config.toml
num_hidden_layers = 12
hidden_size = 256
router_score = "softmax"
init_std_router = 0.0234
num_attention_heads = 8
norm_eps = 1e-05
positions = "learned"
attn_scale = 0.125
parallel_block = false
init = "normal"
warmup_steps = 200
decay_fraction = 0.901
decay_shape = "linear"
dataset = "wikipedia_en"
Below are experts of layer 4 (counted from 0) of a mixture-of-experts language model. Rows are named router (the router's row for the expert), up (a neuron's input weights, with its number), down (a neuron's output weights, with its number) and show model dimensions 0-255. Each number is 500 + 25 x the weight over its row's rms, rounded and kept within 0 to 999. Numbers have three digits each.
After each expert's rows: "mostly gets" lists some tokens that are sent to it at least half of the time. This comes from a sample of Wikipedia text that the model never trained on.

# expert 8
router:468437510483505497508506520505572487471506486514466441502508459514513528483496503533487541517518488487517511554522527517486580498498525483494488476475509528514484480511517462510459473485488493477490495502496497493536476481538558475511486481538495499520504491495511509485517538489495505509470506505466505492538494513489526514512484506510493491503542507503492499539468522552527501485476488507439481534523470486500515474459451521479497504503540507496478452504489525505517503520480476511500500461538495435487528487472500502521522555488524534475487495507521507473480468492498508474477502517544497477506473491529483534509499507511477497504538450484517499518480441504496528509501458510468475472486498501498499504539518518560518442515578513482437497501484478462520449494533504
up13:437490511472481509503498494575444501506508480474475512468519501555501527486471468507513506454477487537559505478457505536469529503502474474491525483539485496480512456484521452520460522518489530519500468509461489494555474515518535478553498451525538482532541518480492494505493483487485487467483548514524526485505527512509505490524476490517480463492501487528490480540447477503473481500493515506481508492534466535519517528502460511458531509468532488514496519503447509471464509492499477484480495533478491518528471465483543493488506479472520558490489480488452461478486499486478493514491502508496493523552488496495509469493506519499489554480491504499537545484509497498453520485529494534485496484521495536510541503510498555523492512505481468495478450510525512534512459484497507
down13:484528560499520503532506523492445508506497506492459532485538483521489518501473511536477458487481463493502530472510484518495483485475488504549473531507534500494526452525477457496507513475551492466521454480462496465518540462511532510474498514486445481480519501520497501516506493474481515500499478511451477546513477494503488519533534507478504498452499471518508540513520513485559576457519511487536522510535488484510516521491500527419510469490562523471496473517533519500541483535511507493485519499489518519535495457564508497468506515524472526500485500539499490523508493466508501485467532498496515530479478504529480526493514491576461522530535513502501474518482507503511478486478485531480445470537490504526510502486507527512489505515486479485518462527507483499518480524491521
mostly gets: "'", " \"", "t", "d", "y", "al"

# expert 1
router:495501491497522443492483489502483487511477528485496521513478524559494504495515497463475506472506519545507504543507509525517485459522502532511501485518485529485521477517501486498520479510479518493491473508475504441475513491487487501469521502517449479490517536502504523485496487484518544502513483510488496505521491509475538499511443501492486459505530516465505508512522503501453509497481490482458496547488487512466521504517493476497563490524582482483465485524501523517492512506503526466497443465563547539502499488538527492463508495523512545537481491511520471448544518537508484521494537476530505470489490494486491513487510496523531472480550511498512486430513485511485536503508502539493503431500509502452490490488500493446492492506481485504462446489427483469439479473498537
up8:513460488495474549484471490471477511493494490501528531498513520510492509505487445474503572520519481501511557571535549490511468474477461504483509551521488498518505491511495494509458506492495498540473500512471501500505506522482542504471477501484494493475507436522508534514493455536487519486490526478490537502515507474492534478502473522493543505506536473501469469537513438503510504490485506501497518522513512490494456489505474487489502507502476484528472482505482542515527541484493512501536464468544476541473475529498540527491510441496520537492521455482534492534515464522478531461530498524509506528522499516470435500469543496435514452499530486515463518501525482499495493506483486467514485497529513527475492484473473515503494465461515507512504452510550529494535509541496487
down8:544455504505501515466468479489496498494467476550494528544486479492510508529508543500452505475504462474465486444499491496499538512509580497482511539502482500492470473524516519508533477538493480513488514455470494508485524524492518523497545503502492495503513518497484482504469506474544511511562493552439529472496465498547451537494506498508510518492524497542497459469538499519438456514500474502483492509489509496513504525515497480491474529460516494466493534470486508503485470530477505522473501506497483491541468465475503466526475519492505494494532448480505459492520478513444523479512526514554494519513448505520489515490512495485489501493519478528505476508523535545502533459465525548508508513525469494478472463510487532551462509526468526530495505521485505519514502475474487
mostly gets: " he", "-", " He", " they", "–", " she"

# expert 11
router:500533450545483511496524479521476515483465470488507502514507504464479495499512494452499519463513510567541492517512495458539501557506541556511524480483498527518462491479509519530520500522469498444456481478450479511495518508506524501478555505509518494500513516535511507465494514483498558538522503497501484487472477501495556499503521498497492508527516495538506492496495495478520520491510452486485485521462475505502463504536494502483460506485506517484509518490491514511485534503485479464476548530512559465545528466508532540499491489525489517485500514484527508490483522495498507493499519453551520488502506537477478524506509470487498537460513434504491501497499473504468541529520505494506482437489456498481539456527538528469464519503479473521568463520463510481547494493487515
up13:515506509521455462468476495513494524501494497532509527500513462450531481504503534518523496468503445497522479533518555525501543544531489523482547487473482511498463506492458496428498521530498494486470521503500487518497493445469473520498517494502485519501470536486536498541471500502486505541515516476509511485456490515560492501494517493554466501515534468508498460504508477505506536509496543514457498490525495512496527527489476501526511489522493523522500491478450535505526538453487487519510496519507520532518547518508422509472521515496502518485493497516491530500516489499506467521467487455520526492523510520454512456460540503500496490444482464532517502539486481503528466521463535483528502505439578492483537512511525513483475511499501477469490513523516474474498505485503487
down13:515485515480530489501455514490512499470487475530498482539513503519528514489529526487476482536476504484488540480501505498473484517508483488543523544494519517523482487463483515514513466485461471519488485486486489501529499515424498456490538479460492487478497493466496516480493557431467523505503509516477516546532463486463548460546525467458492529527507543503515509525479513519510466499473521493510472497484457444475526508512526512484481519495530471493498434489480488569502519463490525429488494555471484447520514474493494506510514514509509475525467481509498513484506500468515496493475533514537495507507460520489544495533483503454516526513502503470534523536500522483489494509506487549541507468514486479528497506486493482508528524493522474496531467474521471493511483559479513
mostly gets: " A", " ", "S", " He", " I", " P"

# expert 5
router:471468496457521473492495472487521486552497514485426515516493491562477563487476522503493511540474518508519516553495481513497511468504470522490503515545513497498532537523507494516488516501533523517505493518454495512511500473522506513500442483511490508509512475490572521477505518479513502510488475492470499465500506522498507512485547504485515484471479458484510511485546480489439463519519505515525475517476535517510493514475497571496504480521501487526480564479505501483543533494496548529490545461543521522504547495532523529458475525506492516488493501504534458496478512507467494502493504526532471479496475503488447539504505488505540504544492483545489483467490526479452477498491481465503482544491466493461495483489505512481508475522480463511535527511517476517503467558483528
up15:519531508501552506531485483501489500506488473532530516495505526516472483454494477478473461524530542445507486514488459496505498503517459486478496453494477521501514506530511489478516483536502480491490519555502523518484483484468528501487483517507488490466488534511486491479502513501501473539506490520497481478535498490530525495498479470497485559519471476523473506518486488554501520508516481521453464484485478509516499504511443478479501497506529511479506481471488517520477481509474525454501514532447508475522485463443438507451501523494522546533491519501466435532442498512504499490484472437526508551489504475506507501469487462495465477522527477525470521505504514551491459471482471514487498493510535501543555483498497464466489449518494513535491483456530506474506474553490475
down15:508520530524519512516547494498508522504484470535527485498538453526466500567492472495470507489524444485503518534504489516514502518500533493531468513475534532524468469449542502457504554456528452505541473499515473479484456546515465502507528480495505504527520527503471525499508505537469441482523511570534502549538487542520520502513485548515525508459463515542507480503494479491492494485499524527486542479479524502519490526472496475517498516468444462521526459517530537536481493481498511503479511494482518459488509504491464518502484505488515475514483485502479537526507524485556529503492474517491509521485464539500522513504480517507507507499506496525468485496471494517512533474528509477516539465462523516555493484479490460529540483501481494498452480488529502490496521488492481
mostly gets: "3", "4", "8", " 2010", " 2013", " 2011"

# expert 12
router:511510490513536499503530490509528513492493488476473479516477521523493474496494504506489469492535507545518532493496508488493511518532490439488462496482507536514484542483488489511495500500500453474498497517466463459483501527479477468448472510535516494519487548518492490481505484470498491513509482496548494503534495530484549507509457497490516523474497513467500484504537543417493477512522470508534470489477526522477507506476479510505558508496559492521469493517511515530541496509501471482498485504521491478539566507506547509502445500490490529517481490505494494527490511542489506489503456498498533458487539490487536510494475418490458475553508500529478499544486537516465503467436515505499533492464488497536509489522489549476495500498477510512512468515493570532473500552478499
up9:497543465457509481496499455465535467470479509425498489566465514465460510486503493498497471464458499538531525534492484499516512502495501541503489524471529534497494441519479490526483520519498479473472502473541539493489490466510538506465467525568542462472495511508483477443504445487504507475473539454508479521465532525484505495465528524481505501490492561494508505518539513480508525479531521526518469482496528519484496451504508463493512506544504479526481486489510470557491494453484504494499505474514527480519504511497498532509534527479522440486527536478457487515452474539501502524499485533526506515503488523495473490479499529521469496483503515513530516499501489455490497486499471499507479513497548519494531516504483512528528468537516507488516485507500507520541491485485527
down9:557525476461522529549480490495553497501507492499461472552475550498493493499506511440481504509502523472535473484521453469470512439484539556499533486492495494535479504472529484506467486518505458503481497499550514469495449541491536498486486533494511498452513458522466485527481434499502520520509501486467510485457467471539518496458469540517513532506512526497507490535503500503476494470557531525474485512492492510526519483508482513452454496522525482500479513513504485473499535462528500500505494506522497487489525497520540483534471512494469503531492503481472434531539517509501534479516500472532509517503499479490496491468435495501502494471497504485492486506517500506498492477538469525515508498442521504441525512469518485473494486507488496495469520506533521463490522467477512
mostly gets: " United", " States", " University", " York", " City", " John"

# expert 7
router:492471478546519500479511476497485497506437503487487506534502512487464533501495483467524488486498530517522489532484489513482512487531473501492504476506477519528529544486495483503492526484486499525469534518456482491467516502510526488487487508488487490480506500492489525461528500480532515511486466531508514487567494493495527524502440504487479454477464493484497477469513530517519482519498478507552528486503466492474500472465513512524521493526502496476470502520512546495509518474542533482506455496517540536483533487501530521474499496516481544480481514514529490451557510489510505497513504489520505463523458482492511548521513488495527503560491499558488484492449535495459532518501476483488515443465503481437506399509489497461504502523485476485485427502503514550469507480546510
up11:509474510467499478486493480482572478494519498480446521530539512538470524510486526509507500540502497524544514496497514504449541460496531469551498496535500493506482499481521502496512513546489522558499499512483532504474460472491478504543502494531486498495484494526465490546500467514566500507486542527512464486515495505550562501468463474535512447449520504521478493509516491488454541506463505504513485534493479474496495517474510488493531489499531515506488466484475484488494502456534474456503455496474482468504551520559486469512503480483492499494500515470473484537450525490481494500497469500523499483519492528492483465489498504503503489514519473539461486542486450468482483487467492478539480475508520502539528533514463468486489516486469483486478533481536484493514486452480479
down11:518466531482510460475494488488482433480506478518505474433469516539493515499511530471478538542533460475489531530510524504515489499474492530548509530496445525509484502528504500464501496534519508476510506488477536503512471467514545482541491505521463481517464514465487523493472521528481496465528494535516510541512505435502511478487467503497484511500511494469538497488498497483488514527512476464533484456501438496476478455535507506507464496506462540534483517538485513473500504495518487519477504507521522490518467493496489482436460481498467479514481486476511469516491490501490512488523488486541541522548555500515500499479500489464518509481432443492486491483458482492475511527504503527507444498486485553491488486495478473457462505530502509501491550505484489519457500520527478
mostly gets: " Clay", " Carey", " Jackson", " Philadelphia", "ucci", " cell"

# expert 14
router:485502503521490491476493466519531454468521462501470521497530481479505464497470489481493512533492506520489486524490491502532516548504466464476479544517500453511537505500545500507478535497489517497426473488466517503497488505534469516500510514475524495518495505501530477514501494467504511497481484510525568484512519535505484522498510502511468517465490489488485459491490516507503480523522514554491533536481441524498490498496504501510468465493441548532480496520552541529492495481544466495500464476481507532498446467433570490472521487497489497490528495508491537511509476563495504461484497492518488496508516517518531492507494492484517535520483501496462460481487515516500489495425471482511498485466519500485464538467517506491478494483532494462559533512550538500496481444519507
up16:542522469508534500523481498542516488484498490490458546500507533492538468494472479519522525491472520501483500502489540478503529531490491520481483506509554494515484482480490495515487500503499490519468541482489481554461522516547501526492549540504551534520520501529528450513469481505550482533459477479519499476533546535482465519475510504494475540476515478488478536531541513493492530486539480484504475498493530483503497507530524503501475479473478504494501456537526492493532479451514448535503462515520518496514465514462515472519484498480486494503462523506500447528501494514517484475482462486517503516502481518496491481504508523502544511485461568436535452441499511487519475488484521511494508503512465455476479506477476517471508474484518527563497515510501557474509504484513536
down16:519529548469514467470481549491505487493478514514475470457490472471442512510489523537508460521521456442540461500484520531482523467504495528499512493503541520522513484461502511524527487547508476477463518476535485534502505505466515489464480507565489489500458500491496520462474497484477500523530527495434485526512483515476501505495501503479494500528505509554513493533496464478511456514515532517496512456484477527504504478481508484519511514529466491465488515491441502503532506470524507517503521509512501491472515522509460522546498492493484487496486479476497497480485526475480492446538469533493482479457466498491453512491487476543508512463506452461487464512513496505467497506542456457485530531508532490502495532551459527465482512518495482524486528500533536506534524454531502
mostly gets: " Location", " Preced", " Succeed", "′", " Coordinates", " Born"

# expert 4
router:481513478465519484494530488550471512510497521501512506504468482556527542477529492475512499490512511524510503457473498485515565512500465473498516512479561515532533507488473468496497524500478455494514526461472566523456490489490507476515544478524469494514482519493533475511510482492531467490473474498530523485466490514487515501493447504505489510503557479501473507504486504517506557492494505499457515533517494492471506489490481483521506507476498501515514518503495508523492475477525522495505521525468517544519519496548512505505467500505481520499500490487495525475539543516555452504478477469506530466505497536481477420501523469505500529480512487503522536471476458517493504482475460468493530489499501517461539494536531487449504473495535487503464586527510470483514504563474536
up6:470526508482508505497509497485519459521457501538530463543494533461471492506487515497545525457535491529477470487511495527529532541506529513523525510467465504528511496477520488504485496504445546491460498474504509529480505535467480519516527531503495489481507535532451504494508511538454525526504528516509525502495514492470480485517507550505472512518491498461492466511530480478487499453510513491511518477498507512473517471481466486530440538531528529489498516474514454441497473470489491511555498481496514490524484468498476513487501488456522453509514490486444530490501497558493508486497486521514467473569532537507508459493534512484457496465498498526469493501497553499496483477516480496479516505467555504453463472493509525488497538516552526545531505514508524513487486510503469
down6:543519521511538478467490541536513491532503486510483444478507521511489558496507498473472488503524497485508498523485514499512483497456507477498475474462542507496507469488468491524524468480542523533514486520533536491536467477529534474556513482497485485446458472479471538467476513502539519470500460530529506512478469526510494512495483460498505482475507514538513560535481504474505501513504502542499479552505509495502529472475494513492515436449554526514492522498496506520486525522510495460528478460492509496502534501488493512474570468506495493540491531497480456491506492481502527500500495463481499503459519476508482474495446521499523508559474513543574536509490482497522475468491462504478496507493497491498499479505487500489475503494545533506496471493470539460465495495546523
mostly gets: " the", ",", " and", " a", " his", " or"

# expert 13
router:504512525452488528487511496503488513538489488500487499558512511501516487522502458479541536451509488482522475481507509537498494487492493548492495511560545506513483470496503470468511505485528495451473500549536509468510538506492455505501506502475469484500523469494472451463496521493496509477488506495525462473478479489514502507481504512526493481501504523501475490495495548508480501509465493529493506566482519568519520496470505505507461508508545512477511480505550497498536527533480515518524492494528504526509563509538503521532453483497483493474482424499489459509494557503480515481467494472485489496503518510502496446485477516561518456496512509489527490474529518507510497470524516468510450479497439461516511463523494518448516510508521490486522479497495452551474520495549529
up20:479446515539472502549488479514493518503522481531490499486501479488503506455505521499503499459521517522513484496554500475507489501495496489501464509475536523517491473516499553433486493478512421536503488503495488525542550505528536513506520516517476478463486545521475518499456489474518511480500534434504520505500480467522477523489557527472498500509503499479483496517450495448498472555465518482500523488516491546491465518464528518492508475478494477500502447513531515484532491553530482521503523502559485497518449518496504497525493472512461497547461547499458494503513499543507508478500503510498502470524495473497507515471540521481468465508507516498487483506522495513499449478503496515511458475517492470459504441560523485480503511520480509515515499473483539517498524481527479
down20:486499487477498493534497512475504523513501531522484506519505472501515495491543557500500439524508491480504495472555486504537470452511485475527522500532494497497476514520442493501486552518488497486446522551536516513508512523487527500493468475542518510467522509540455542487472517476509497468527540468482554545469506535466452508483473507529486479491482524472467501483524495485468519498525515515482458485503484528513505487524544508493513538505536526501468474532496474497541504493515505492498514508469458519484489505470419501477499484564525506505439469480457480508482489498486486472540498497484509502500519528489526496485504528477460535505484471526519499514503513539466489488493487489533503489467542510488480489492495478508484526507484531511519464556529504511494462572475505
mostly gets: " to", " 1", " on", " 2", " from", " for"

# expert 9
router:501448499511531501505505466518474500515490544491529519530513493494454506491501522444499508493492508509526482534494502517487512485518510477508519430517482526499526509513518494489545505498519500471476497539493483506477497503514524494471481493492496496481508536537505521452515489485507502494498444509470516487528507492476534517485532502486493481538470495483519503498526478501464475526491474497467515476507475509479508482477475506523511463504554507532479484512505523514502491402531538472506444521527555542481541469495524500479487490523499510489466524497502493475533541534490483503515531512548500455510460494476504564548506506536534542504487498558476483530492549493475508496468469481490533453480518499435509451513514474458492503519514479507488458515489508540437508479529501
up18:475500506446503480520477488560525539490502497485471508484530481458480538492511524505522495547508495545484514481514502509523503544481468483461529524525554502490466496547491512474535478479471494535488459508458475510502453497527506494465494483478508507514493483483522497495486498455486472502518490484480525489492527524500521501481455510481540488532518445494487483522542493492474489518470449507489502501486476491470543500485507477499502495440512491517471528481498503508549516505482513490504537547541498497486496519505539486462481514510449486500509487491522481503547489487500480483477540524582529513479576447493489480499508500494420493507444520474512468512511508526475457451480536465516516503479525497491471487514467478497521498470485516499500541510529504483499483518515470
down18:459514476481434516455496529514556467521489549488540518502509542489527570487505538520503503510447457516518495500491481517486463540507441489472496454493463518503509518468561499468557531506487486480484518502444458460463516499469494522496519494489485459488538488517480458495510504476495496525483467506494527496469521500502497527490530475534492486507495499526485530488463471473509460490497551528482478500496516489518511508514508498570510490496486501464517528499529517509476489489499518509455501457490485548492475494511487513487520490498502486493474474526449488483501549455480532513486480472478518530493513478535494452490503456481487463491474524466503490479488519529528509512517537457516519515518474496490522478501515493544468526491504496488466453501493455497495465496488523
mostly gets: "}", ")", "]", "),", "\"", " (1)"

# expert 2
router:511497455502495545475467496508487522510509443490521484480530502520514527505476493517477513478475552504510499505490496501524507506563502500501530486515510503496486511504502525476532506514476491514486494526501502440453546488490495488457492492517539487522495555530481474474525473497494504489501453490481508497493511481473529503546484500508513501472487501454494495494524464508475485524480507497415507439510493509458471478415491524506535498479493536492523505500497490475501449519534462495489549469502503532550479498495514533490483517487559499487506467481506538513509518497508486492501527490492514503553525477533498496520539520523531447538535475485556487507484496509470501502426511470506539524517501491495519500489497469501513445497511523488446467528551518469496485520524468
up14:501481486511478506483507475544418524506521519484521469502489526529521474504532511532495504507489533510517534509533504510496509479568478534483470490482495500541486492503466488487509502491514474488513532485499469492544527540481494503512475500495490480527511498479544507452525541548513462483508527519480471476518499497514522502483462509473444486464517478478465515481483519462509462436524486535440542520519499506473516496509495506497484473501482519523494439497520535520476511467487500510487515495473524488514509477507483492482537497469525545543513467480509522542486505493514489483494518540506443500471535478500532493509482529480499466473468483484486469486525527548494494483496482460530536460490517452507510540530476508497491535533496519498466552536526470525490474473510434
down14:514524475508464515527487456453529501534503522499507483517515478505507568458520477501473522474566484508544486484505468541520482500468523477507511509498467474489501495543530503502524518484500537481518520519523502528527495499468547539484512530519504529482529459487498465495517504511480496546475508456524498448489517498531488506488534450499514465494470543511505481559505488480528502481537508512482474468508458512513487506518495499515473522489473491512505491502495528460487486545435463485521513485534506557516478495515514536493524527471517494534530535507474517494525552508464489505497484541478516448501489508487475449506549503471473530531490521502435514465480506497498489494518530483496529464500491489505495495460481497503479498551534494470515570520516475481500491492518533
mostly gets: "s", " work", " game", " year", " life", " government"

# expert 10
router:493491500426520513510506467515487511493480531473526487538460496501473493464516500518552543483517491574507444516504511497461501566525469536479534491481515496507524483488504505493486465496455512458509501508453548484486473473541538517513519506501477505492483543493464501482532501489510500482452464499521492429499483493490537494455477495476485497491537497443489499515486468496492530505472499504514464453480550517529509498503508489513559503533549496530526465467499490505497495538519514503534481497512453512516507519459486538518489480542499519497491529483502464515488525477482495497473501519514492490518507483513503496459484531508491494493511521506517546492524521486549548472525511466496515476488449483472496531505525504521526517528441479513468462527490505537527493488516526
up14:467501500477516481515508500517531540458487510484496498517532480519461526512470522454507507490502524502524476478544494522472513418518475470464471497536516496540520556540494516495522474480497529484534510510496475472529469490473475529519486531511475476525488523515462488479522517461482525490525506512484449475448468524534534505499453568509484518517522513509534476474527529498484501511502507506508471536495512502540522502468524535514514530518500510508547534467484476488473471471538488554499527484480498517561514501474492517546502528460535502471484489495529502515464506497486442490476463477504480515500512510462551496517498558459538466469516516485511493515534493500472532490502514506522504527499510478498487506497488546518492555522470502511504543497517507465503503488490471
down14:472512499502517514492540470525497523484493535523519477525484479516519502487530515507485557503475494515521478519490482511508438455524524497514460503494505452499467547509472548454524463512465540517512508508491454462504475455506500505462488503499498480474526497510492449522513492484490504460459501508552466521500486491569521550492473481501501515525509512529496474493494501519523542506445510473509457462538563462509523483501477472490497495469451469485515479482527485514507465502499497541486564495502535507479533523514488526504488527495510488469478491489529446526460483483501488499477462460458503510516509536505493503524507493453487495542479492497525519472509514510465507497487455449489495552518527502531456482511490468550501501479487509511506479515447512522491514500488498
mostly gets: "==", "===", " |", " ==", "|", ")."

# expert 15
router:502458502575490472481479496515476502535454485454490466473482506490455471495495480517509509489447479509488509519516525515487547520487496513448485464494494500504512470483551518520491545523484504528512547458475508502502543486531531493486506479536459496509497503504519489518531501538554477489572482503537501507502488467524508507496502507473533525501490506498493514500536487449486490481517479490485487494500473495489487521473515477567516490502543493525493516500505493510511457492484493493511462529464538449491507491479469526492495488523473530530478463527492461444484489489543518498498565544501506490493481498484479485462502502488538503515553473499480489525510564517471507485409515545500486491500500487497512487523514472477506485515502472480485497486453545479503531508529530
up19:507484492505497515525508496500453476504486492492502465517503535484517490508477503527509488500467493516523501497489506533494515528454513477492499511509505526497499498495471533501492477479505477500526519484531520523518516446498465478483505470503492502516454504535541499497477511547509503544493474484483495539500466513507499520490520496528560534496509485537504527486477531534515459492553454516503510481503509495486554501480517500539492534489495572511460454490520504497490443498553523492503534525469474473513529487488496511474495497490525500513427488481475516553556524498520464475452493468441419521513503492505511536508467493450509500545555506495492470464482482509484510475506501540487516455515516450507503480545484512467484520526470478467511508538508481511530462514456501
down19:484492478523501519430502579482475485469486505547461495488516511481477458477490484492438497490486537508492516501487504490538527490505482469462540551486483503517514500511520542487502468466523530533507439533486479497489457519511486507474529468453522484545511507501501541506518505538495476457485486490507521495475522491491520544482488443524519520505464518466518451470496510544486508510455485503488508484469547512503494536501556516516476488508508465513489477458509549511537528460494505509468476511508480488478487500482547453505480491459530521521522521486534465526526516525461503498498488471525475526507491518507515532486503532481520535534492528466506495510505528456465493541470506527506491517528475507527488506486507502505516536520489500500461489497554502501503442500503511
mostly gets: " of", " by", " de", " National", " under", " New"

# expert 6
router:498480513492504491501447455495530492552478524512507486459489514509535490503484513505497528457508552494529505506498497487508518520524529537515505509528512554495502526467480479459486515543465555502504475533492479511494512497510499488469467524512524494491494503539486529520504484503524474492532478503504480498462483502512519509451483482513499473524505515530509488494506525499495498467455514527556486492510565472496465524403531528503501494533513517537504511525481501492493478476545473484503509507473507466466467499470477527512438521501518508486496508461515512564520522486515469511508517423491503489503496490489509528467493504498457521478530483536490499449565536475477530480528500489508497548495499523458520558486487537519505485507535489507449461502485506473495509530510473
up10:518518497489464461497508483513541532534504466482495482493507450481543484480508506501494507472509501520546473513513500503519495505508474511520517501489532511538474536507473505484535563479507511538514515514499525500508540479446535505478492540480477496443488541526503482529503484521470513443480511518521499478484506511483502486456488508534512545504486524488515464513481528501479512514442539528566486470506486490531498480465565478436482500533545501487510529534475495482506507467469476479510491445523474492467488528529495511489494507539534490529500462497524489536487470538489517515521522475487511508505498512485488492517515493482516490498493468487485450510528550506530458479488510497522498539420488510489523523474470472479485448502498524439487480499493501460495529510538487
down10:493508513476511485491449495445548504487510477454496506482497496524548518472549518490459504478479517512498487475536534486492507436467462461499541533509500475489482497471504481503513497455513531512533513513483512508481546491525500572506525521535485519512521484486507481504455469495525478487494526522511526520442487544476490503473519532468502540525520511482484519520491529451523500509487514489501482462480474559504488525497550480494481554482520492515481477504530472510525537476492541492533487504511466518528482478512500553501436468498486537521501554481478518509510543504508485506502481487516441484468486512502509540480467518511506492525458527525500466460464477546500502499487506506493500479513484491494504441511447527520525473505462513538502513484517493495492532495487523
mostly gets: " that", " which", " first", " one", " who", " two"

# expert 3
router:460464496546515487488486479522488510498479516488486524523488500499457523484494503489501488501509515524519490543469512502494518505553451513520494468520503516493532500481523478506501522521481528488483509540445468511476517534529491481490504495508497498486533518536493528457511512480536535496505454519491512495571499511500555501514510523487492460509504519486497473498522529509490485516507485528510510474489469495490529495456489502491540471504527485513482506519509531493509479468540536490487463499514536527498526466531517533488488506537487506491489520543513494465580502464529495507514531506516484457493467513501485545525490491510557540555467514535503491499437562479461511514499490491516509465454525509460522410453531495473501457517496486499498436485506512528467516513507489
up9:495474505471465518508502484540475531505478483506505548500536527478468449486511503471456484506482516485500491483536503519468513539474502500522547513504499520535486513467515499492497532516503481470496468550500528457480489489494497482502499504575524537484504540553509423493478531512525520499477454512540522502490466470480515500515522496487475514543536459508482485503553543499495461480505521496504518504492521517518532448503521490475530516521487485536486463504474489491515503533471490495487532476508509580501497523534475467449496537490453565522497553470493489500539486500511504522524463481498539471475511512517536476525529512518526484491484522501465465501496496498474532503490485496532479491464463491545536490548504499500528522490475507502526489491481507533502533479519498
down9:462543525482483493484519494525463523496506482487469493479514536529487540500507456488530512529504487429443490526481492514486483527490514531518476501528518498470517487533470479510487481536528484530506497518500488509549511463478505479508469489479452474489492512494495437493525509494498484525495467481515500500513502527476480498502511483497469472498483481548490468488480512512560509510496526489505541519538533525543511512487475500492492433489471525455493478470473519501466513545465486470472469466459511499571485463486510524475481479538548492462535528513465499496511497468464470465516503504518531496506457496555464494487547506493537465447455505499458495471477493476495553523488509477505491528490471488471525468499496481514478509472525519511503492458499518466520516490515513
mostly gets: "ร", "า", " treatment", " acid", " Survey", "น"

# expert 0
router:471477465455511541462492498495450510530486492490499515486488511465476485464499521528507548526528510485520507514478491515491471488470442498521524474503493493478508522507490501487512471499479491498488518532500516530480522532493554441524492499494502485529489495523476524516483483480518497450462505512496483461490495498514493495498524530470453520509509531487490504546490542514525511496533520487541502442509521474490528450477477472491470469464507467486485542505486509512520493521433496479541536515525489521529510509478498499551550538485506516556493486487515535551494520469540478508508487477507513502506502481517531507502479477534517478511481502501520500474492479506530507522479464478508471439504501487557460547522506577485504507473526493491533558486507559489485461482509540
up19:517488514493552538492501533488503479508519572489517504529536480507512479499485510485502531502492521538495493518472497499474530479541499518531465483494492467544485481503520517439478445477515485475486505477482484494473491494484550517479494482488494496495518513453504478530505513476446457462515503519502498499457480485487498514495537512493475504456512496453492487416534485552509485520487505543483509503506502492460512515510478482506486463525532487558490545510501531541476511509498481496479522497501449471522466520483516499496497480515514480491432499456469487500469509473490481518520513448498496520506510527525475503492516526565507494514503497475537526514502527544503518541527481443508508502500528416517536496516508501488483475455481482475513497520457503536525515469504525
down19:495532538525469477528483491481469570494470506501519478518472467496480511519505493558504569483498503507487515476530487520503488501472507538519461523503548483518558518502508501486530491523465519534504520497463482527460471522484466477512516493488509477535431490475529510519541504483481530462554478472480525505475502551522470487537497497438499513508556523508465466501481516527501492528561524485466480506493501537470454505514462502489502496499516500508481494483487516495497482489488491537486471471529499560479452518484529491457509503487518499494493490514479503477526530485486484457486503532501537510530496494515475504541509499477533473491516531493493488463438494499522490538492514509523487553515505502532542517498480494469507492512477491508451533452507487526494492486548505
mostly gets: " with", " is", " was", " were", " also", " as"